{
  "n_layer": 14,
  "d_model": 224,
  "n_experts": 96,
  "experts_per_token": 2,
  "d_expert": 96,
  "d_shared_expert": 192,
  "activation": "gelu",
  "moe_layers": [2, 3, 4, 5, 6, 7, 8, 9, 10, 11, 12, 13],
  "router_score": "sigmoid",
  "normalize_top_k": true,
  "routed_scale": 1.5,
  "balance_loss": 0.00576,
  "balance_bias": false,
  "router_cosine_scale": 10.0,
  "router_bias": true,
  "init_std_router": 0.0142,
  "lr_router": 0.00154,
  "n_head": 7,
  "n_kv_head": 7,
  "head_dim": 32,
  "vocab_size": 15790,
  "norm": "layernorm",
  "norm_place": "pre",
  "norm_eps": 1e-05,
  "positions": "learned",
  "qk_norm": false,
  "attn_scale": 0.177,
  "tie_embeddings": true,
  "parallel_block": false,
  "init": "normal",
  "init_std_qkv": 0.0334,
  "init_std_o": 0.0063,
  "init_std_up": 0.0334,
  "init_std_down": 0.0063,
  "optimizer": "soap_variant",
  "lr": 0.003,
  "beta1": 0.95,
  "beta2": 0.99,
  "weight_decay": 0.078,
  "lr_head": 0.00906,
  "grad_clip": 0.5,
  "warmup_steps": 200,
  "schedule": "wsd",
  "decay_fraction": 0.629,
  "decay_shape": "linear",
  "final_lr_fraction": 0.0,
  "batch_tokens": 65536,
  "seq_len": 256,
  "doc_mask": false,
  "train_tokens": 334600000,
  "steps": 5106,
  "dataset": "wikipedia_en"
}
Below are experts of layer 6 (counted from 0) of a mixture-of-experts language model. Rows are named router (the router's row for the expert) and show model dimensions 0-223. Each number is 128 + 24 x the weight over its row's rms, rounded and kept within 0 to 255. Numbers have three digits each.
After each expert's rows: a language model's description of what the expert responds to; "comes before" lists some tokens at least twice as common just after its tokens as in all text. This comes from a sample of Wikipedia text that the model never trained on. Tokens count by the router's weight.

# expert 63
router:133139141124138117146141134093136128124117135120132130131127129120135144126126133131131171143094175130142119122071114185095099119128142116135124130129080134159126126110119155113141161117172138107182130156167167121141102123127124167053115117105194121155153121084197121157123129126130139106146115107143116069127115126144116144127085109147108083185185127125127124136114123126121125107118158115131137103120137131100151113095113143117139141137129114147132096125124129132139113126177119119129119134132142123098128119123139132130162130112135146130133098107210099126083126188160112124081159134140135170146130112135226148103102151121124104097118130147115139128138112120139057145127
It responds to: Discography chart tables
comes before: " |", ".", " —;", ";", "\n", "0"

# expert 37
router:135123107090137127151156123110152114158106134106157110130114135106133144131136142134147150127098108128152115121039136172112118122138134132135128115123095130129136124112133196127136178155155165103157136153142124142152117131133097126067127123048143112181121156129157082108128109125126137085114122113152098097100135144130134146161099113155152079224129126124121109134115156134110118100127158121123143104121149141136154115116103141111137129120139106125153095116123128134149126131180134110133116131130190144108128138157137139130164129099131115136125083115178105139116134165151102125074179111149117128132131114164190127108110142122112106084122109133087108133167125122130091161121
It responds to: Foreign name endings
comes before: " (", ",", "\n", " =\n\n", "'s", " was"

# expert 0
router:130136142126148120148150132095147134133124136113131116140126128124131154119121131129135159147090165135141121119064115185096096129131128118132130136131079137161131125114118151112139163116160142107188131151173178121148090127124123159069124114100192123156139125087188117138127128127129140093154112100142115083121116126134118142128089111147103078193189128126126135134121132126130124117122147123131138102119139131103159101087121145113136137129133118135142087127126130132143118116172114121129123128133145123089129118108137133128147124117135136131137098110206094134095129203152113128076149135141131184145136115139221133115103142113118112076121119153112139125140110124139064144131
It responds to: Plural and noun suffixes
comes before: ",", " and", "\n", " (", " in", "\""

# expert 6
router:094078106102150099151129153111119115148113127089115133074154129116112144148102166146121148130151124128112096105120143153116111143126109121126084121103105131147082212144089127138139140128074171116121142146121097145161111152147081157104138111117163149131141096132107133126083139127157122107149167137138149134150126133116083108147139109128099136187138110151117116134131134136100135129145156156118087108123128174138142129133129149131123134122145138139117112161119120126133103144115073147135116142094160137150132126111153144141075100087116130100159117102192149166107164168177137161153142142097153164131133140116130117138125136151133100115116055078115131129173130124137107081098
It responds to: Sentence-final periods
comes before: " The", " He", " In", " It", " This", " She"

# expert 22
router:080118156132084104121156116087106119113131106155155122114080107100074170095093168152141112164140104104152119127120115122101167131154144138107087182117138140104112143158152092125137141159131085162147163156177147132089117132107144127116131099082164100134093147099139072100144145119120163110109111106096131099115124086129132138126070166165149126137108127134092126161130134158110099099152164124128092129094157135140162099103130110107137122126147127108133146136118168140131159140137118142111118131124126113136167098136095166123144158098173116140135084168125113159120131154144131128134123138125086185148134149129147141133145150140148113145130130150138082099122136119158105115174
It responds to: Copula and as
comes before: " a", " the", " an", " also", " well", " not"

# expert 40
router:106124154119138128150121147135107177142098117123125081102114157123140102127159132144130143155100117168125055101140093137063104107133119106124116134132122146132140155075112146138166151179118117134134165147122164106109134133121087153126095094081175140139130106117200116115126118149147145113164103132101146109195126166127127165122128131156129096135109130117137129120098119155098165130110145134114098136152113127127108118070078138119095103164145096095154134158122123109150097145125113150166090097120128155163163175101122153109145144088143118115135094160168091141094145150122135115142105127161115147117152107162152133096108137125135130096139138166105107134134142120154110131125
It responds to: Table column pipes
comes before: " ", " %", " —", " Votes", " Candidate", " L"

# expert 60
router:128126131133133125153157127095104139123111134123157126114139090105071146167129174164132186120114134141135121151100101183112126117127125145150095144161120166137126115098145109093171113165142134106121128151176179118112051149115149145135140116068140124121122085131122137133128105099119142103130099138133132090166125102156117135120138079155111102161150146103112124156104128111110172135091121109133115086122088146092155155148164161123114134145128093107137103151107113129104116140132166118124122088151102135125164153121152139127107133088129171178145138116149073163100127176171117114113183140162134155127105126131149111113116121097129080113123128102103161138121121117124128149147
It responds to: Single digits
comes before: " |", ".", "–", ";", " |\n", ","

# expert 55
router:108135137126145126128142146062118151120106147109113102129149127131142157142137137153116176135134121143159089106076124173091123109129146121136130113131099136123114125118129117130151175130118150117183137112172178120153101122129122168108080109116157131129154103118138137177174121114168131093127125081184088074084086130130099164105078112162102127167156136141128119171110109124105102093117138126135121098140154136147169112122135146115140129160142088122100103129123118098148078119134135097155110112131140135147122122137145134123159132116138152117142092146187083121139130158188159125091154142118128151132132129134166131110093144120120117109127122154120133129157101127130049106133
It responds to: Numeric table cells
comes before: "0", " |", "1", " |\n", "2", "3"

# expert 35
router:129167112140135136088135136121126079117083142121099137128112100110117136138149123147094152165153142163122091124088106173128083145128111110113083138147170172172095150148136140083122169119108153121124152179142122136097117129109170135095121109114108129141097090107140159132101119108158172139149110124167141108106121112150115137128079114141099093208129084100100135141112126116121094125168104163147140112112165147138145121121136131126141164120120140140151118127133080127155114188132122114117132105142106098140179147102122109083151119138123138095130135132189109150132138135155114123133162126135095135121191099148151145112158139111151101098109133155117124108133099090148123134158
It responds to: Ordinals and superlatives
comes before: " of", "==\n", " century", " round", " year", " was"

# expert 8
router:127146138127141125136155131101146123124122135115132114130127130123126153131125137128134165146090149132134125116066123182099098124130118118130122138134076134154131128114117151116135160113167143118189130148173170126146097127132122164058124117106176124157129132106194114146128127124131143084161112104137117086125118129116105142125085109153103081201195124128128128137117120128124123115116149128129139105122137132089150105081118137114135137141131120129138092126125126132139114120180118117129125127130141128091131116107135129128147130122136143129135104110212093126089126193158113125073156140138137178155132116144223142108098147113123105098122120141112139125140111123143060151131
It responds to: Plural nouns, numbers
comes before: ",", " of", "%", " to", " in", " and"

# expert 25
router:109134112131125103129101139119097121142123104088123136161141151138122126152113150128194087123142082110177096126116146105096164110154078098149080118140089136124145128133106125116154129159127133114142167155131080146146137165119127111104099096124119135162153110120097106144154174111131164157094089107142147141103119083098110141127136127136137122147120119135126155115141150128107156157135167129110116131154125081099144143102181153102108121140152187114151148106124131093095131152117146145167096111122118133112152112134089137080152079078151112136156113148174107129131163125166115125158111151144097148129140132162120111127175135171106069129119097137134125150164160100089134125128
It responds to: Commas
comes before: " and", " the", " which", " but", " he", " a"

# expert 14
router:126145140123135124139147129095143127131116141118138113131132133126124161130121138132135157134100153120137125120066111187103095121128134116138123134129081134159130129108118157113145162119156153114186130146177158120141099126130124160063121115109185115151144127088192114158123130126131152093157115106143116082125119121131115153122091108155114076193193132123126139135112129130125127117118159134135136121126141133108160101090114144117142132143132120128140097128125128132145122118180115118125122134133142130091134122098137133126153134118134154126132098109210089126085129190145116122067154135136136175139134116139237131109099142115118115101121125148113154125138113125143066153128
It responds to: Collective social nouns
comes before: ",", " tick", ".", " of", " and", " |\n"

# expert 39
router:095139135124169155117108140120123129150118117120108141123149139135158142115101149143107127106159087127142121152144095124090133140155133123123150165124154136118117122081108145164111142135114117090094159160158115145208078122164188133115141097148114063129117090096137118110116107108151103123107107171103131152151140120113082123150093144123129090113144130109133111133115169124114126171163138163141119095122104152140099134106175171123097110168136121099078144102109108135102105130136140133145107059119131125126141104150119146116138128142194140122100139131164087148190138116148119128122170131126139164109132119126141113138147116168127106126144103085109167124111177097133115123142
It responds to: Sentence and paragraph ends
comes before: "==", "===", "The", " The", "In", "="

# expert 4
router:134111108090121138132170149112126142126112151134138120163097121166138114128118141112125104138088207137121128156088159121132113099122155161121095127148085128180124147141128137131139152142141162108188117099144148109135106139111124145098104110125160141109129135148189112143136113129109145127074131124190104133100080138144120155133112121194108122169134124134123130113126072110121120117105143117150151158136171133126156131087150122114120137148152136116163115114143146092147100108172124142142120067129142131098130151145120120168123121084103116130154090095140095080073135167151110130081151141142099170122149118143142137137097152104129112073096137106103140125138151106146099141130
It responds to: Closing parentheses and brackets
comes before: " |", " is", " |\n", " and", " was", " –"

# expert 38
router:138135134110117136161142124071171126174108136080151091160155159142095123139117101132096140137143151145152119120110114213114110148111142106137122121118078146142140138126119140128129171144210142115158147161147150134160118119135136101123114127112127095201139128120160073081137134094142106104132134125135157143102090117126114155116111105142129084173150133147110120108120103132131133128119169117123139094105106129105136109097106149106121139145142139157120105149105122113120089094150081124125094139126131107122128124108130103114137115091127105141157120163184144137155106186170096125080121119157123143115142135136186136111141151143122106122131112135120125140176105113147091090156
It responds to: Commas
comes before: " ", " and", "00", " which", " New", " where"

# expert 11
router:140099152142130120145132122130121172140102088104131110101123132136106181125125152117158127110151106133125112143139132143120123121117146106134141097177177134123120114123129091144094146093133079128110141122141136198101137133147149135089082123134139096172134190160091136108152111103154103109143149138128168137167132109119145092109148098154098123107117078065126147100083136124120141111184098195147145109170144146108159107152174168135159141141131102137117128125124134051140118157157141127131105070114133108124127141119137134097140102102139101123134121105108093157130152123142153091144139159125130147167122166121101117124122125154125117119103090133152140139122092136133134086124
It responds to: Space before numbers
comes before: "20", "19", "1", "2", "18", "3"

# expert 41
router:122133157116142082094154109119124100179107126114191135121123127128135150108143146127127172126147140111168103119073106138140141132119165103135154118130087121139130114120152177119123145131127119101154113135151148159143116120099133120102100116113155147194137124122166157207105108110134144143135119096097107139127128096098080153102096088088110144139141125117120090149132099146123114139112121088125103145142191142147113121100164165100143146087152129142135117139137130130106118151164127118136118118115091132157134125090158109097084119104143147099144104137156132130126136134134155119108159163174159126112151155126175148145093130134110117117122114102124093131206086133151072132123
It responds to: Opening parentheses, dashes
comes before: "19", "20", "born", "-", "18", "2"

# expert 18
router:131143139125142122141142129086133127128118134126132110129127130121142154139143137128131158139098152128145119125064118178106103121129122115133123139140074136149131127115116157114149160125167143115183129148186157117147095125131128169045123120108165118148142133091197115160127127126129148094151117103144112088123117127135114145123082108153108069192186122126127129139115123128120134108123152122132139097121137132114157110098111145117136137150132124129139089123127125131134111119183114121127122133135138124103134123109135130127156126114134154126129095108206100130082124201162112124066167134138136166154135118137223140107108138120119127091119124146112143124144113127144067144126
It responds to: Organization and group nouns
comes before: " of", ",", ".", " and", ".\n\n", " in"

# expert 34
router:135113145111150129154171179107155150126094133121165134122155139160125149131137155142135186160108157130150119126081081128127120137123146128165131162115124130139130138123151145089182162083112138130148136143191115100108090138133149135090099106105164090158118104115186126154135129098126120115163123121117112078117121156134148186121088109156091093197141112124123161179128130126098124136137156095125123152100124132118093131116126137146131155107127100154085120106102144104135098094176111104143116128163155141115161094123147120111132120104126136117152089127151121110117170158142153111087113137109123135121149114115174128126075169125110089099111100115125120123145099124120113101142
It responds to: Two-digit numbers
comes before: ".", " |", "0", "–", "%", " |\n"

# expert 36
router:129147143122145123146155134090138124127118134117136112136132128127144157128121135130131169145106152129136120121067104185095106124132128117132122131130080136165131125122122156107148163136165151116184129155164157122141096123130124168058116117109191113154143131090203117157123124125132152084151117108151111084124117131121119147131090114151110069182185127130124124136117129127125122117123148127133124103130139132101150110086116143113137146136132121129142096132122126131138113120180118120123122130137142127093129117111125131125154130115135155129131099098212095130092122178145115129067153134137134177158134119139228136116085138121119123098119126144115144127143110126142062144125
It responds to: Dates and proper names
comes before: " ", " as", " —", " mi", "is", " –"